Experts of a small language model: 4 picks a token.
Below are experts of layer 6 (counted from 0) of a mixture-of-experts language model. Rows are named gate (a neuron's input weights, with its number), up (a neuron's input weights, with its number), down (a neuron's output weights, with its number) and show model dimensions 448-511. Each number is 128 + 24 x the weight over its row's rms, rounded and kept within 0 to 255. Numbers have three digits each.
Before each expert's rows: "mostly gets" lists some tokens that are sent to it at least half of the time. This comes from a sample of Wikipedia text that the model never trained on.

# expert 12
mostly gets: "′", " During", "During", " late", "^{", " early"
gate11:137107115134137123124111149116118138118145119086136098110080133171162100101147149142084134120138117138098145150133072128136114134148076155126136104101137188114137136092137098160167155118144134
up11:121135082137149138163125159110115120144107113119141115158133113124125147147136111147088130160164129152150129096127120126112162071117104136085147118140145108098130133128085161176163189132119156
down11:163146117110163176150110168129133134114103151140115141129101151103164082116105124166143118109171106147089112124097100108145124123113101107173175069117113115148158099099110141146150091115080139
gate12:130142153162135123125087114096137077148111148087155133135128147127137129143149115132159099177139160151131093131111111121103122083179102131130120157078092138125084161126113117096123148130163140
up12:143120142112098130072104153113134120093121181113106185122146149107149155081127149124156159108166106155099103170167102138104118139158175129137119126110105154147095134114154121136116133103085121
down12:146125152103114132142118126123099072097143170130095138115128141140080085156115124106137117107131115137137159117132093115142107128125162115090112124146099148123138106085174123103160108143142138
gate13:128138129143155139132109119128132126138125160095122107117166159108106133122105189132116116112111160125143132190141094111160142116141135109128123132098061184145159116114121120108145091115102127
up13:155138129118118122184144106181145111105137088123138102125113132092113149152145138141087115136091146151149160108116161133090128136129126158147155147127100163138114130114178157154118129132121132
down13:115137140156133102145181139162128132104168134104099094123132140120120152137164132092123112109137117141100085134126122133105125102132121113121133140145162155112119146175164159142123141172107151
gate14:153139131136147127111094095141131108140112138095168190131138120155129201125107146091117114110157134133138120155113094111106109114115156135124117148148126135131093122123125128121149080140148120
up14:109114121136094148086120112096144106108123135118046101111151188105134130155138118133164161159135143110129121171138095124159119086158113124138102096117107119120164126077133113133130159126097136
down14:155121110125190163094089151146136126160100161093114153123110124140124105096126155119131163136130112111151132110108087167152151174121133061104136100106140110103141137116205129104112108086089154
gate15:113149107133132121145141172113156105120150135137146128084124116174122152158120110128131161109184168158138113158144160125114098117110154106096119175095107161155130128130131182123139126166131111
up15:132147112106094115190160099154109107157118131130143129152162129116070132142116188142128116140146141138121134120100134138119122118097172108117118147132103121129193112119142105083151111131161066
down15:113166125130110151171112117100133137122098130140178154129149142125078129121140122118108115144143156159137116140131143140125106124140148135148145147142134129136109103133164103124160088140183099

# expert 8
mostly gets: " the", " his", " their", " an", " its", " a"
gate0:114130124093179141109082103099122138120132185119107118120148135112134094125103107126131146118097155139144123086112119176097190118108148137146097155153116117129117150136089111101120163122137159
up0:161123098132158148087126152136120141148124117098157092133160129179123151153111137116140091096154121127124126167159117121150122131121147170110095142171117151121142120127141166171119154126159121
down0:130113110107090121088147134095124072121154153121142152128141141142137102087135155092157067136122143165090140105175140113152098101103113131132119185091128132102144108105154117134116134123149152
gate1:159157097136140125110136117119152116128111134146108113117129129132114107140119132132154122180140123126143082123089108212107107086137124119127137115158177126152135202152148143079154138162135092
up1:105156108086111096127137133108103134181137144136103084137120148134140150160135132128139142134163128141095117154112160128178147148118145127106161110148118145070145113083108092136096121111140144
down1:158107100113115089159120117130125125137150166127145141160146141127135126093160162083149132103122125184142093135143143148147157148124135077106174098133154157118124138164169125116123123119126105
gate2:116137112121160142155129175125132139149123111121115128135117080117155183132127122118151150147137149121140121106127170122119096074115149129095130155087159129087091141105144108142126141135154106
up2:116158166127139116133111174112135145128095101136131116151128103152132106108111110104188094157131131114121130152129166100181139107119087149124087160098146121149118190118148164144111134116135152
down2:115120163101098136077149110123108123119120134141153158104146129131127110114110172208126157120116140116072147139117131099146140104099102172144106080140132124132168111145127105137127123139118108
gate3:120111069147083128096149081150125172099143080141166132145152151141103165111116122119113144117146155150111161120103136090105120184123116123140157142110145116143158175116133109149099102090117119
up3:097105152077152086107141112118157143144091137147110148112152110118125115137086099151127110162095106133085123139144111131171133105161119158160101075109119107111122094122119139130139102154174086
down3:092117114140132122121154123131102117181120160155123140140176122106069170152153146142096116175139136123107102091132139125119109088133119146133177108108115100128118127121144137120123128107122112
gate4:120110089103111121117122124147144132150131143086119120093156105175113160110148144154186141139113110172126100183113151117139161168126108093136098113108103107128113122184168119108153131113150166
up4:140135149149126123164142122109083139151114103135148135142146185081125129097148142103133108174105128133106137116139161131110123123104135094109175141132120120111147093158138144115143109135118108
down4:159175135172118141169137119110152133120139103169095096140121164126107117131081139106135137096136140123112115141164145133145102102103137151179148176137111118127126131146092160151152133161129154

# expert 10
mostly gets: " three", " century", " five", " four", " many", "%"
gate11:115153143119151101149142176121113144079097150102100120114073101135116097117141094053152122151115131142119096101141094154151096095103157137130081125173107136104109135138108083146095129110136138
up11:110104128140102185110132141153156135137120131127125131108141201171119133148156165171110154127176150127116148161150141134119077121118158134148111137125145145135138118079150132138137119155157071
down11:120093144171135108137144129152133162204128125115135102109130107135123102187119161125120104129152136128134148103129118153111109120122120113095132096134173131128151097108135112148172141143104148
gate12:146148157143120118145140123096140113171147133150162109085138115120142142103115097116117141157128157184120124108154148129103116142118072148134169110117109128159102092158109119132127136155118176
up12:074114109130050123113104097158130131096065130123108144096117147127108113179145149129141162083173103136149119125124140136134108128115136135131117136129125111128172128112152158066136119099169128
down12:099174126128143151119091166170134148139160148126150141146130117088122156109169161189118144101133126106122051137145097131111175175141134138142145124111061173117132172140164122141135134134147123
gate13:145160113102122117176127124064134122123168126165072162153154102122134108130167147135113112121137083125169132130091148116081097126137124138110125112107122085136084159180123132194147101124133121
up13:109158131137150185109122087120150127117135120097166094109106141111117137144143146095138142118107131130096103133096123127090115118137149147107170091128096083135080107143142112109126118143162146
down13:116125087121136123138150124137142123113162140158101121150120125147115073071117143103119131175107094098106162117145134104156143111099104138132147131113174085123118105113087159138121127127106120
gate14:133137085145153166144158144141156146119178118088178182118144102138120162123086165145096112126093124136074132155093147124114126150110159094101144156161122188132150116139158113086137150119139106
up14:087151088090162173139158121129114160126124097122141160114123105127134146153115175120103113187152112151117145100109154148092129142112128089108126153106095146179118141139102132111138138126117120
down14:094126163079138172129103150130107088143142115085205123116129121137184107108169149133113096134111147115135169131120155097101123171153111123130105102091145131156112084141137128134119136166128154
gate15:095149151134137129127156104151139097174159151170136152149157144106127123162134124139115162098150128124144118113100124180111126117122097187119131179137088135148110133120158123095148108108152091
up15:105131074154144142149118157156167127147132119167114150118148159156142109157142110125147164095146127110155115119163118089145135159113072110125095142126121134155137138121119140108148129123128086
down15:166116137119075125111119129131098104092124121122103130119143183179139125094185115133096134144158135163126128128148159127112127104145124108116133084098137147089125162151174140180110133150124131

# expert 3
mostly gets: " which", " ==", " when", " where", " while", " who"
gate11:141118098138142126086112103147086117188108129129132109087151174116108122140116110119131090139140107104147108077141148121108130156136124127130113091096107133129170094120165099108142118127158128
up11:144073123117112158112136120155100116080081123098110138136095099123125144140091120136126097122118109118150088124129165101087115119123132096129106143148130128102159137114117139134146129140110129
down11:166120137109128126140166153144136157086093043137117109109105131097151160129127134129114150144147123161125115155150110161113105099141126100122122151164109143101103100119148125139114176085118137
gate12:083095130150133104150140126091133145165121128137107152181161100095133176096183125173101125164161189151148126135110137114080121115122102081114117179143086116119106131136113154130075115147177147
up12:126101125158158134149096115093126144160083143111105148149134110110119136169151120140130147153107157116133076144148157119112136122122168117124143134146075105111188078137097147143119118140157155
down12:097145134116065126129154131131124051120094075097139106152124139119096146125129162136102123101104157122121163096112124109146133152132102138082109129091099128131159123111118171120149134156158106
gate13:144131146137152111147108159137184108108128104165131154184135145153114138108114161130146115119146113114129136145120058118093124073133192082097082122073144144129137164147131100130148121107146139
up13:147095159117106095117143123147163101136117117144155114139106142146153099135100102135110122145151128131135086085134131074105155129125156170133093122096163139115119152143114111152118143138124127
down13:114141121164116156147109126128066120080136119111139085105095117140164134116127134096169102132140126135146123106141115116114158142105102121159093114110129137143111051113099108135137104125108162
gate14:149114114119161110101111127081184120111149117154133170181064122137148138090107115161148118105122144116116102150099090110121149127171128085112100146160094149119136163076121119143140095124175152
up14:163129144158123118090093128087189149075141144092152099183114182078162159080121148133142074110126125102121135154105174113146116153157136125122079148134125118117133122095138155141092089138133131
down14:082149104090156107120096150162143113117127083137133137118102135123151128104104129124131110145107176117127121092150168107091115098115110122109099140168142138146163072106093145166119111149137138
gate15:104146144148152155143067162114153162118142153096107184114144105132146099130135123133128121120139121134114140159137146088143090170141141098090085085116131100140105119110133125157097134133135110
up15:073179178121153151132083117139135118137146143151101141135118135125129102155087138130125131102126101124108156126125112138099117159105117158148135071140113154113133123133064152132159174097119115
down15:123109154108121156135148090126052085157129131158155119130107141169101127148112098150134101156090136137095142120122111115175107125115108111177112143157144109108129122142143092140126157136129124

# expert 20
mostly gets: " April", " c", " During", " These", " March", "Scientific"
gate0:089106126128120121131140128138108133095138124138109121125107138124092153163118130153110150078100130176115113146125118107136112153142112136145123114087100152121119104147160107163150126132140137
up0:127088099095143104124111164157132141124128128147152143119138125206158142130141133170130128105149135145165078140100145103123100120136129160102118110108122145127075129165143163168116095173133090
down0:138104127097119179141110160101106123141093141088144135148158133099136119107147131126139127138130112094145117105176163128154088114159170092165108112150145120110111161130136148128140136129119135
gate1:137138113173128164095118176115153141066104146101136096114119119122144132140146141160162140126146150160109122099114150151141134133161142099180177189139139141124099092111128089139100088130140112
up1:157144124153152148074066178141136145128165137144104100137073157089084134125191155203150143110124149111139130079117116130112133110149122101117128118108123118132140147139130091081119079103143134
down1:144144122106120139119140127137183156158159100154161182121090135147096096142078111148149153099131142157130098119066088120098135119135104148080141150120121155140151120113133128108147173094102182
gate2:151154159122150122111129101137117133138101099128137122097138149123126076090126073173140119101134134222101099127107125154109099133112177124119120142159134089133129107140149170152138120119131143
up2:159118155132134156091131146128117101185125114130079116152112132138125106136143114172112095152119121142100102118127106176145129127132152130118100119131141127162127147157138142137147131112105107
down2:174128139128121120106099133134140110121114086118123148119118123091099090149179120096115148118140151120127110110111103135132115147172076111146130146124106127126162169116178132084115130125119184
gate3:123082147139167077071096123086098113126107112147092101146101095100163110094135112128142095132094100092127098127104156128166168117157135129116144127154177130118117132182117143172143134114119161
up3:110127098152134149157139171131160121109156111163092118149099164104141104129146131161098146106143138122158124124148090132097165139117116140146157099144127148116138138137098158146119123122143160
down3:089112147146142102114116165135154115127122101118141125116146150105134099125151091119173115130114142111085118136111082133166105128136110161151092139129121142099106169139178119134145118100137047
gate4:128159074115107132133113177145116171145137123146173128126143156134130123159081168114100160107127094160151122151125142113080094082137134150174136152119091120114128119085161111115133117093163142
up4:135150152114162151113123111109143100102124094136123135133133089109129154137146102125116109132128119096088108102153121126126153153153134118128077101155144116152082124131056181114106139146120117
down4:106143150174124122107106143114117152155131111092106105111144135164089114090161114113163135160106142090140088123085138114105100157109147158114099108120076133174144140103105164124095080169147116

# expert 15
mostly gets: " and", " is", " were", " was", " with", " not"
gate0:158090152069131157126089101105139104121134142087136136142140112123099169123134115100111150082117129093092127124186107146158104123121120164120134179150148186105152102090149140180114137138134105
up0:143152154080171165141092135112104138206134147063122154144124104088099191102135161108154129134162164069084146169156085114166123119139158173083165133141107104161132127129150149136112168119125098
down0:120123153138098099109156125125138152121123150117141087108136134127169138117106151114104099130152120076112117107184113137115124128126103077106170091123115090130122100130154190175119148119129147
gate1:150132084122179121085109102113130112104102120160131098122108124123118157097108134111141130096098128142114139146142141123144127094186127105163162127135119134098116095122158130122131118125136095
up1:105114116120100160125140146137163174125170145101119135108093162150144150139122123148156109139095138102080098104084123136157176127092118144105137123116094115119088149111136140115144160133095159
down1:128107134161145148103145134096174152082145081124124131137144109140100066134154115169119121143159155111138123122088139120128093139130175100155119142159128126143094118139146096096131121102132155
gate2:107134139125145144133140124142082100114123131092158147113138104137154121127129083150115186155141146129103117119160131123115151157067073115141128166102101103134103103161172146133106161130136139
up2:124133121098106080122134126122132143133112155121131076103144134117126133136126156118155140117142112110088103131160121101123137083127174094156109072115138150122138138132110154160158133163110158
down2:154121123093131153128109151117116105210175116152135132162130113144084114105100105130119119088142123108138110087127120141194153137112125129143146129122136091103126133151125116111117151126183155
gate3:101130160070114152154117119122172126125163112086136100144116150134150143126101180104131086182102110116120138202129098121133109145127106134149144097144099125128107095155095135198185120111125100
up3:100142152106139171118120131079165145147159114102102104151128131122122096119122124106152102129113145144142124143118131110093170113147097110123137117154126135132180145108133158128136109091118132
down3:144126096109152130100091122138103153111179143125144115129125098135123130129095129139175138145109102159134195135137086068123110112090119133126145057107134147131114110103140157101130139096123129
gate4:119112139102115157137102105107108108177121131124124146088117118158150115141101123110185117135118094124125117156156108122109108130114115154137144154146145102109119154145109156119146168087124085
up4:142104161142132159123114094089121146125147166108136128125135076121170163141127086111155153129140117128111116125139129124130138118120189137109160108112139127118153169078113113123159123165115108
down4:118170106199167122158126139121113145119158146087126134084112085158120132136111096105106117137084112115143108133119164143124152123085116148132103129120105113147122131117142137130117090116139139